config = dict(
    num_hidden_layers=9,
    hidden_size=256,
    n_experts=40,
    experts_per_token=8,
    d_expert=96,
    d_shared_expert=0,
    hidden_act='reglu',
    moe_layers=[0, 1, 2, 3, 4, 5, 6, 7, 8],
    router_score='softmax',
    normalize_top_k=True,
    routed_scale=2.5,
    balance_loss=0.0192,
    balance_bias=False,
    n_groups=4,
    groups_per_token=3,
    init_std_router=0.0283,
    lr_router=0.00102,
    vocab_size=22992,
    norm='rmsnorm',
    norm_eps=1e-06,
    tie_word_embeddings=True,
    optimizer='soap_variant',
    learning_rate=0.00412,
    beta1=0.95,
    beta2=0.95,
    batch_tokens=[32768, 65536, 98304],
    max_seq_len=512,
    train_tokens=470700000,
    max_steps=7801,
    dataset='wikipedia_en',
)
Below are experts of layer 4 (counted from 0) of a mixture-of-experts language model. Rows are named router (the router's row for the expert), down (a neuron's output weights, with its number) and show model dimensions 128-255. Each number is 50 + 12 x the weight over its row's rms, rounded and kept within 0 to 99.
After each expert's rows: "comes before" lists some tokens at least twice as common just after its tokens as in all text. This comes from a sample of Wikipedia text that the model never trained on. Tokens count by the router's weight.

# expert 35
router:46 43 43 34 65 65 40 67 61 40 54 35 70 55 22 66 31 47 55 69 51 42 33 63 50 29 58 55 68 40 55 59 52 40 57 79 53 56 70 56 33 58 40 50 49 47 38 54 37 47 72 44 24 42 50 44 51 58 67 60 38 51 60 50 26 53 43 58 18 46 42 33 70 55 47 45 48 31 46 43 48 35 74 43 62 46 29 50 39 66 52 49 43 34 56 51 42 52 50 29 39 65 44 69 59 61 48 55 54 59 59 58 55 62 46 50 55 39 65 38 53 43 67 46 69 49 38 53
down1:28 49 88 54 21 61 50 39 43 65 62 42 43 37 54 59 34 47 34 49 72 55 78 43 41 57 51 43 46 61 45 46 60 37 56 61 43 73 62 69 57 40 47 42 54 48 40 37 68 49 59 58 43 48 43 32 77 68 51 58 57 78 51 39 49 48 52 53 58 59 46 45 54 48 59 56 58 42 61 61 46 19 52 46 53 53 57 53 63 71 41 63 76 54 62 55 55 49 44 66 20 33 49 39 61 70 43 52 49 40 57 37 55 60 33 36 43 61 45 47 57 36 45 50 50 35 44 68
comes before: " of", " in", ",", " to", " by", " as"

# expert 7
router:33 33 73 54 49 62 45 29 55 64 56 52 49 42 39 41 57 37 36 42 67 43 46 44 64 42 57 47 46 27 51 50 32 47 46 66 16 58 59 44 37 35 60 65 25 39 38 20 62 49 42 46 51 58 33 55 49 53 55 47 36 60 50 51 65 29 56 58 63 41 69 60 79 48 42 59 32 56 52 52 42 59 54 44 62 67 48 41 51 45 76 63 53 46 50 27 58 65 63 42 66 51 55 51 22 40 51 55 39 65 51 48 51 40 41 52 45 37 50 35 12 44 33 55 35 53 31 57
down0:51 43 53 62 30 58 42 52 49 34 58 54 55 51 68 69 65 45 38 60 32 12 54 54 65 48 49 40 30 54 51 42 33 69 39 66 78 59 40 71 41 44 41 66 46 53 55 37 69 41 38 38 59 49 72 43 51 48 39 38 41 32 42 45 66 58 63 54 46 27 48 53 57 59 54 42 16 67 58 57 30 68 39 63 66 46 40 46 61 56 64 58 63 54 42 53 50 53 34 59 57 41 57 74 73 32 58 54 44 62 41 47 33 48 32 42 37 70 38 36 50 47 47 68 53 60 56 58
comes before: " |", ".", ",", " of", " |\n", ")"

# expert 32
router:33 58 42 47 43 37 52 38 53 51 52 26 47 55 39 43 52 56 41 44 49 50 45 61 52 45 49 62 62 40 49 49 51 63 62 49 55 56 43 54 32 40 43 71 35 40 38 34 45 44 43 59 62 44 54 58 46 59 62 47 25 45 37 46 49 50 49 43 38 50 59 39 45 29 46 63 33 48 24 49 38 34 50 69 42 73 60 39 39 33 37 53 56 34 45 47 52 45 51 29 47 57 55 53 50 68 39 74 56 62 30 44 27 59 38 56 45 49 58 45 34 59 63 70 74 39 36 44
down0:43 49 28 67 61 48 45 51 75 39 50 66 55 55 64 56 54 47 62 63 51 48 63 44 55 63 39 62 63 73 45 41 50 53 50 46 66 39 36 53 39 32 44 40 34 80 48 29 38 69 65 18 45 61 62 56 46 49 53 53 45 60 31 45 71 43 43 71 67 53 48 38 67 41 36 40 49 39 51 67 38 41 73 62 55 59 45 38 66 40 57 42 42 43 30 47 51 40 40 43 47 43 50 55 44 46 50 42 34 37 49 49 36 46 52 64 44 52 72 53 51 71 49 34 40 58 53 76
comes before: "0", " |", "1", ":", "2", "–"

# expert 33
router:55 41 51 64 34 51 66 52 48 59 44 59 63 43 42 41 35 55 62 58 39 53 41 58 66 19 53 57 56 52 51 54 52 37 51 43 51 59 67 83 55 64 40 28 44 53 59 44 63 56 58 52 62 63 44 39 48 27 42 50 33 26 56 68 36 32 31 45 44 60 46 36 36 47 37 44 49 43 49 44 45 59 43 79 48 64 45 33 71 41 61 46 49 56 31 46 65 35 52 55 32 27 28 32 40 54 40 34 75 58 43 50 35 55 63 55 55 41 56 32 55 52 54 51 59 51 31 52
down0:48 46 44 47 46 30 34 41 31 54 27 54 69 41 26 36 55 59 47 35 58 48 57 38 57 52 62 52 55 44 69 57 56 65 65 41 83 49 52 50 45 47 50 45 44 47 32 42 42 64 56 44 52 50 66 51 57 66 40 74 38 35 58 57 47 47 51 53 53 46 50 42 64 27 47 58 58 34 39 67 53 51 31 70 65 51 55 52 43 36 59 50 48 64 26 49 48 55 37 68 54 45 28 39 45 37 45 29 65 42 44 58 31 52 30 45 47 43 68 58 34 30 47 46 45 31 68 18
comes before: ",", " (", "\n", "'s", ";", ")"

# expert 23
router:56 56 53 40 55 53 54 67 44 41 66 41 45 43 65 63 54 59 29 38 50 49 30 42 39 46 43 37 42 44 59 52 52 61 53 48 61 44 32 33 62 57 52 52 52 39 44 53 51 52 45 47 55 53 37 68 57 43 61 62 62 38 29 68 34 48 65 46 53 38 26 65 40 35 61 58 49 37 58 43 64 61 23 65 55 50 32 49 43 45 51 41 34 52 59 56 67 52 51 53 52 31 50 53 45 38 46 41 50 51 53 31 44 48 29 62 58 58 47 49 42 53 62 62 52 48 47 58
down0:55 71 58 60 57 75 44 60 47 38 42 42 47 42 66 28 44 45 48 38 43 40 48 70 59 33 59 49 37 50 76 47 42 57 43 63 52 52 63 61 72 36 48 56 43 49 55 38 48 39 57 36 39 52 57 41 51 62 48 63 45 50 69 43 43 55 43 53 50 69 49 34 50 48 36 66 66 32 63 62 42 52 53 36 44 59 40 59 59 23 30 34 57 47 41 49 66 65 47 73 62 40 66 38 54 47 38 64 55 59 35 36 56 75 69 37 49 53 47 55 53 62 44 62 53 39 52 64
comes before: "|", "-", " ", "==", " The", "The"

# expert 38
router:56 64 41 44 61 42 33 57 59 60 55 41 49 57 29 49 42 46 65 49 59 38 49 47 61 58 41 65 60 45 42 47 48 38 51 67 50 61 72 49 43 55 42 45 59 68 56 68 63 47 52 53 29 51 41 46 55 51 44 41 53 30 36 49 33 34 59 58 53 38 41 50 73 41 26 51 43 47 39 36 44 48 71 28 56 51 44 50 37 46 45 53 39 53 60 43 63 38 57 52 54 60 64 38 50 71 45 59 49 47 58 42 63 71 68 66 32 22 60 55 44 52 69 57 50 54 65 51
down0:66 39 71 52 51 28 59 49 64 44 56 67 45 43 33 59 34 36 65 47 57 76 41 33 49 26 39 53 38 48 48 61 49 56 44 35 24 59 49 66 46 48 45 58 32 62 36 25 56 54 49 63 65 59 35 57 58 38 51 34 43 39 50 56 46 57 41 43 52 36 62 51 40 58 48 55 51 43 66 61 57 63 53 78 52 51 47 32 58 57 32 51 40 72 35 41 41 44 49 49 86 67 59 38 58 62 46 28 80 56 50 60 50 23 46 41 16 44 56 53 51 57 37 46 53 41 62 49
comes before: " of", ",", " and", " in", " (", "\n"

# expert 39
router:63 38 48 32 48 56 40 60 60 55 52 39 39 61 61 63 40 56 48 55 69 48 39 65 45 55 52 33 45 56 39 36 38 45 64 47 58 68 43 46 31 49 31 55 26 42 47 55 54 34 54 65 61 47 32 41 61 52 35 45 48 55 38 52 51 33 60 33 44 56 61 52 82 50 47 47 50 70 37 48 18 37 65 34 58 50 41 51 44 64 40 45 63 34 88 37 54 36 56 55 48 37 63 40 32 46 56 31 36 58 44 71 58 35 49 64 31 22 62 53 46 65 67 54 45 52 56 59
down0:63 48 51 70 52 47 57 61 38 52 62 66 58 45 55 51 56 58 40 63 47 49 55 57 69 70 37 62 64 65 47 48 57 49 34 57 32 34 41 58 41 53 45 52 65 70 75 43 64 71 47 51 55 47 45 35 29 58 24 42 31 70 37 58 64 61 37 26 43 47 46 54 49 52 53 41 55 37 48 53 54 68 69 34 43 48 50 41 69 61 50 41 46 34 70 39 56 52 73 57 36 45 63 67 57 53 73 62 61 50 50 57 32 51 25 35 54 62 47 63 19 50 47 56 38 58 33 41
comes before: " |", ",", "0", " of", "–", ":"

# expert 30
router:36 35 60 61 58 62 51 55 61 61 38 39 79 51 37 53 50 58 64 67 51 40 30 57 39 34 34 62 28 39 35 51 43 38 59 60 40 58 60 48 62 62 52 44 49 63 43 46 53 53 54 51 32 64 27 23 60 42 54 49 35 45 60 58 46 37 28 54 44 50 32 24 35 66 32 54 40 53 58 57 37 54 62 49 55 61 40 36 64 35 55 69 40 69 33 45 65 66 59 41 30 32 55 33 58 41 48 51 48 43 58 40 26 55 58 66 43 35 43 43 43 47 38 50 55 47 12 78
down1:31 65 36 52 62 38 39 50 44 53 66 46 52 63 50 62 43 64 42 67 47 49 72 55 54 47 50 49 41 63 54 58 51 83 46 47 82 51 69 37 41 46 47 62 53 55 44 57 48 44 43 51 56 50 52 68 42 28 61 39 57 58 75 57 57 61 67 60 52 48 67 41 42 69 25 62 50 39 58 58 46 53 48 45 57 41 50 63 43 64 42 17 51 34 61 63 56 46 61 32 27 63 38 56 57 54 71 45 39 57 62 58 65 47 41 52 29 46 48 48 46 43 59 38 59 50 80 52
comes before: ",", "-", "|", "\n", " (", " and"

# expert 37
router:37 46 57 53 57 58 70 70 40 33 61 61 78 26 39 42 47 30 44 52 64 60 36 45 46 49 31 43 45 49 39 33 57 21 47 67 36 71 45 51 61 50 52 57 54 35 59 37 61 51 53 64 53 63 40 56 63 45 57 40 48 41 49 53 40 50 54 60 59 58 41 31 43 33 54 51 79 65 33 60 41 39 53 50 30 69 59 44 75 42 64 51 42 36 63 54 64 45 73 50 64 32 31 48 37 48 46 37 61 46 65 53 27 38 48 53 46 39 48 27 54 40 52 35 61 48 30 55
down1:46 34 41 48 52 45 43 66 46 50 38 32 56 49 45 32 32 41 39 34 59 31 48 36 76 60 69 34 43 44 60 49 52 74 42 27 55 49 46 68 39 37 30 42 28 42 59 46 56 47 33 40 56 51 67 49 32 65 37 31 58 51 49 41 60 51 52 43 51 29 49 23 45 55 39 44 43 61 49 30 65 52 46 27 45 34 52 47 58 57 46 48 62 53 43 39 66 69 48 44 23 60 56 53 63 58 42 45 32 45 53 49 57 38 50 67 70 48 60 47 57 55 56 37 51 36 29 46
comes before: " ", "|", "-", " was", " is", " ("

# expert 13
router:56 54 36 55 49 37 48 53 54 61 53 43 49 62 54 55 33 41 50 44 75 57 56 57 52 28 75 50 43 65 49 50 72 53 50 33 61 38 67 49 51 51 39 40 34 50 58 61 59 66 56 47 72 41 57 50 42 45 31 21 50 55 69 41 58 57 51 63 57 45 70 64 64 66 54 62 58 54 40 59 49 68 77 42 56 44 57 59 54 65 39 49 51 44 44 50 39 34 35 61 45 46 50 72 73 43 63 49 25 57 34 53 71 29 29 41 27 73 42 65 68 66 41 40 42 51 50 84
down0:52 47 47 27 53 66 39 65 47 49 48 67 64 64 28 71 51 44 54 45 42 56 51 45 58 40 54 47 76 29 44 38 33 49 29 31 40 54 51 57 56 60 39 38 43 28 71 51 47 53 57 55 50 48 39 71 49 44 60 71 39 69 52 62 53 50 48 33 56 51 62 42 53 60 49 41 51 49 52 54 49 48 47 48 44 77 57 46 40 50 60 49 31 51 55 50 33 58 47 65 69 26 28 38 66 63 36 64 46 23 39 47 59 65 54 44 63 41 53 45 31 55 54 49 54 44 45 30
comes before: "0", "9", "5", "8", "4", "7"

# expert 15
router:33 53 48 67 54 62 37 47 33 70 36 47 58 45 55 43 55 45 58 52 52 60 59 27 31 52 50 54 43 44 65 60 58 57 61 27 36 58 44 44 38 62 38 70 27 32 45 51 47 63 68 56 48 50 51 59 43 56 33 44 49 40 39 50 50 58 47 63 79 30 40 47 30 49 55 39 60 27 32 48 38 43 85 62 49 61 56 57 67 54 24 48 55 46 46 53 17 47 36 54 46 43 43 51 63 44 52 46 33 46 59 44 50 58 71 53 51 43 58 64 49 54 57 51 53 36 71 21
down0:55 67 53 46 53 78 67 63 48 49 34 47 47 30 58 49 54 24 39 54 50 34 32 46 61 58 53 52 59 56 44 49 64 64 52 41 42 51 54 59 66 32 40 51 33 64 56 14 44 47 37 64 44 47 34 46 25 47 53 60 44 54 57 63 66 50 45 85 67 54 53 45 60 53 39 34 60 54 50 40 37 42 71 47 50 51 58 77 51 24 57 46 43 26 48 33 51 55 37 44 42 41 42 39 53 41 37 62 49 53 32 46 71 61 62 67 52 47 51 42 48 30 59 61 47 62 60 51
comes before: " the", " a", " his", " he", " an", " it"

# expert 5
router:52 27 44 40 61 37 33 58 46 36 49 66 41 42 37 61 56 54 39 71 46 53 28 38 58 62 43 41 64 49 47 39 48 39 54 60 46 48 64 53 40 37 46 40 49 52 45 36 55 38 50 44 57 48 46 43 51 55 30 36 44 25 43 59 69 53 31 56 77 51 37 35 43 50 51 46 41 65 51 56 23 67 43 45 64 78 62 59 49 59 46 40 28 53 45 25 33 60 38 46 62 55 37 20 32 60 51 54 56 59 66 52 59 67 67 76 27 45 62 47 23 53 58 43 70 54 51 49
down0:61 19 59 44 48 69 56 36 47 46 75 48 53 17 55 54 38 56 42 43 54 59 39 47 45 61 50 43 46 44 53 48 63 38 37 38 77 40 46 65 72 57 50 46 38 46 53 37 62 68 29 50 77 43 53 36 47 53 44 42 45 61 41 43 62 52 68 69 72 46 47 60 54 49 46 42 49 39 35 39 56 53 59 58 58 37 58 65 54 58 59 34 38 45 53 55 65 32 51 59 46 62 49 28 49 49 28 43 20 49 51 45 52 46 49 62 44 69 52 15 45 43 29 41 42 60 62 46
comes before: " the", " of", " a", " to", " for", " by"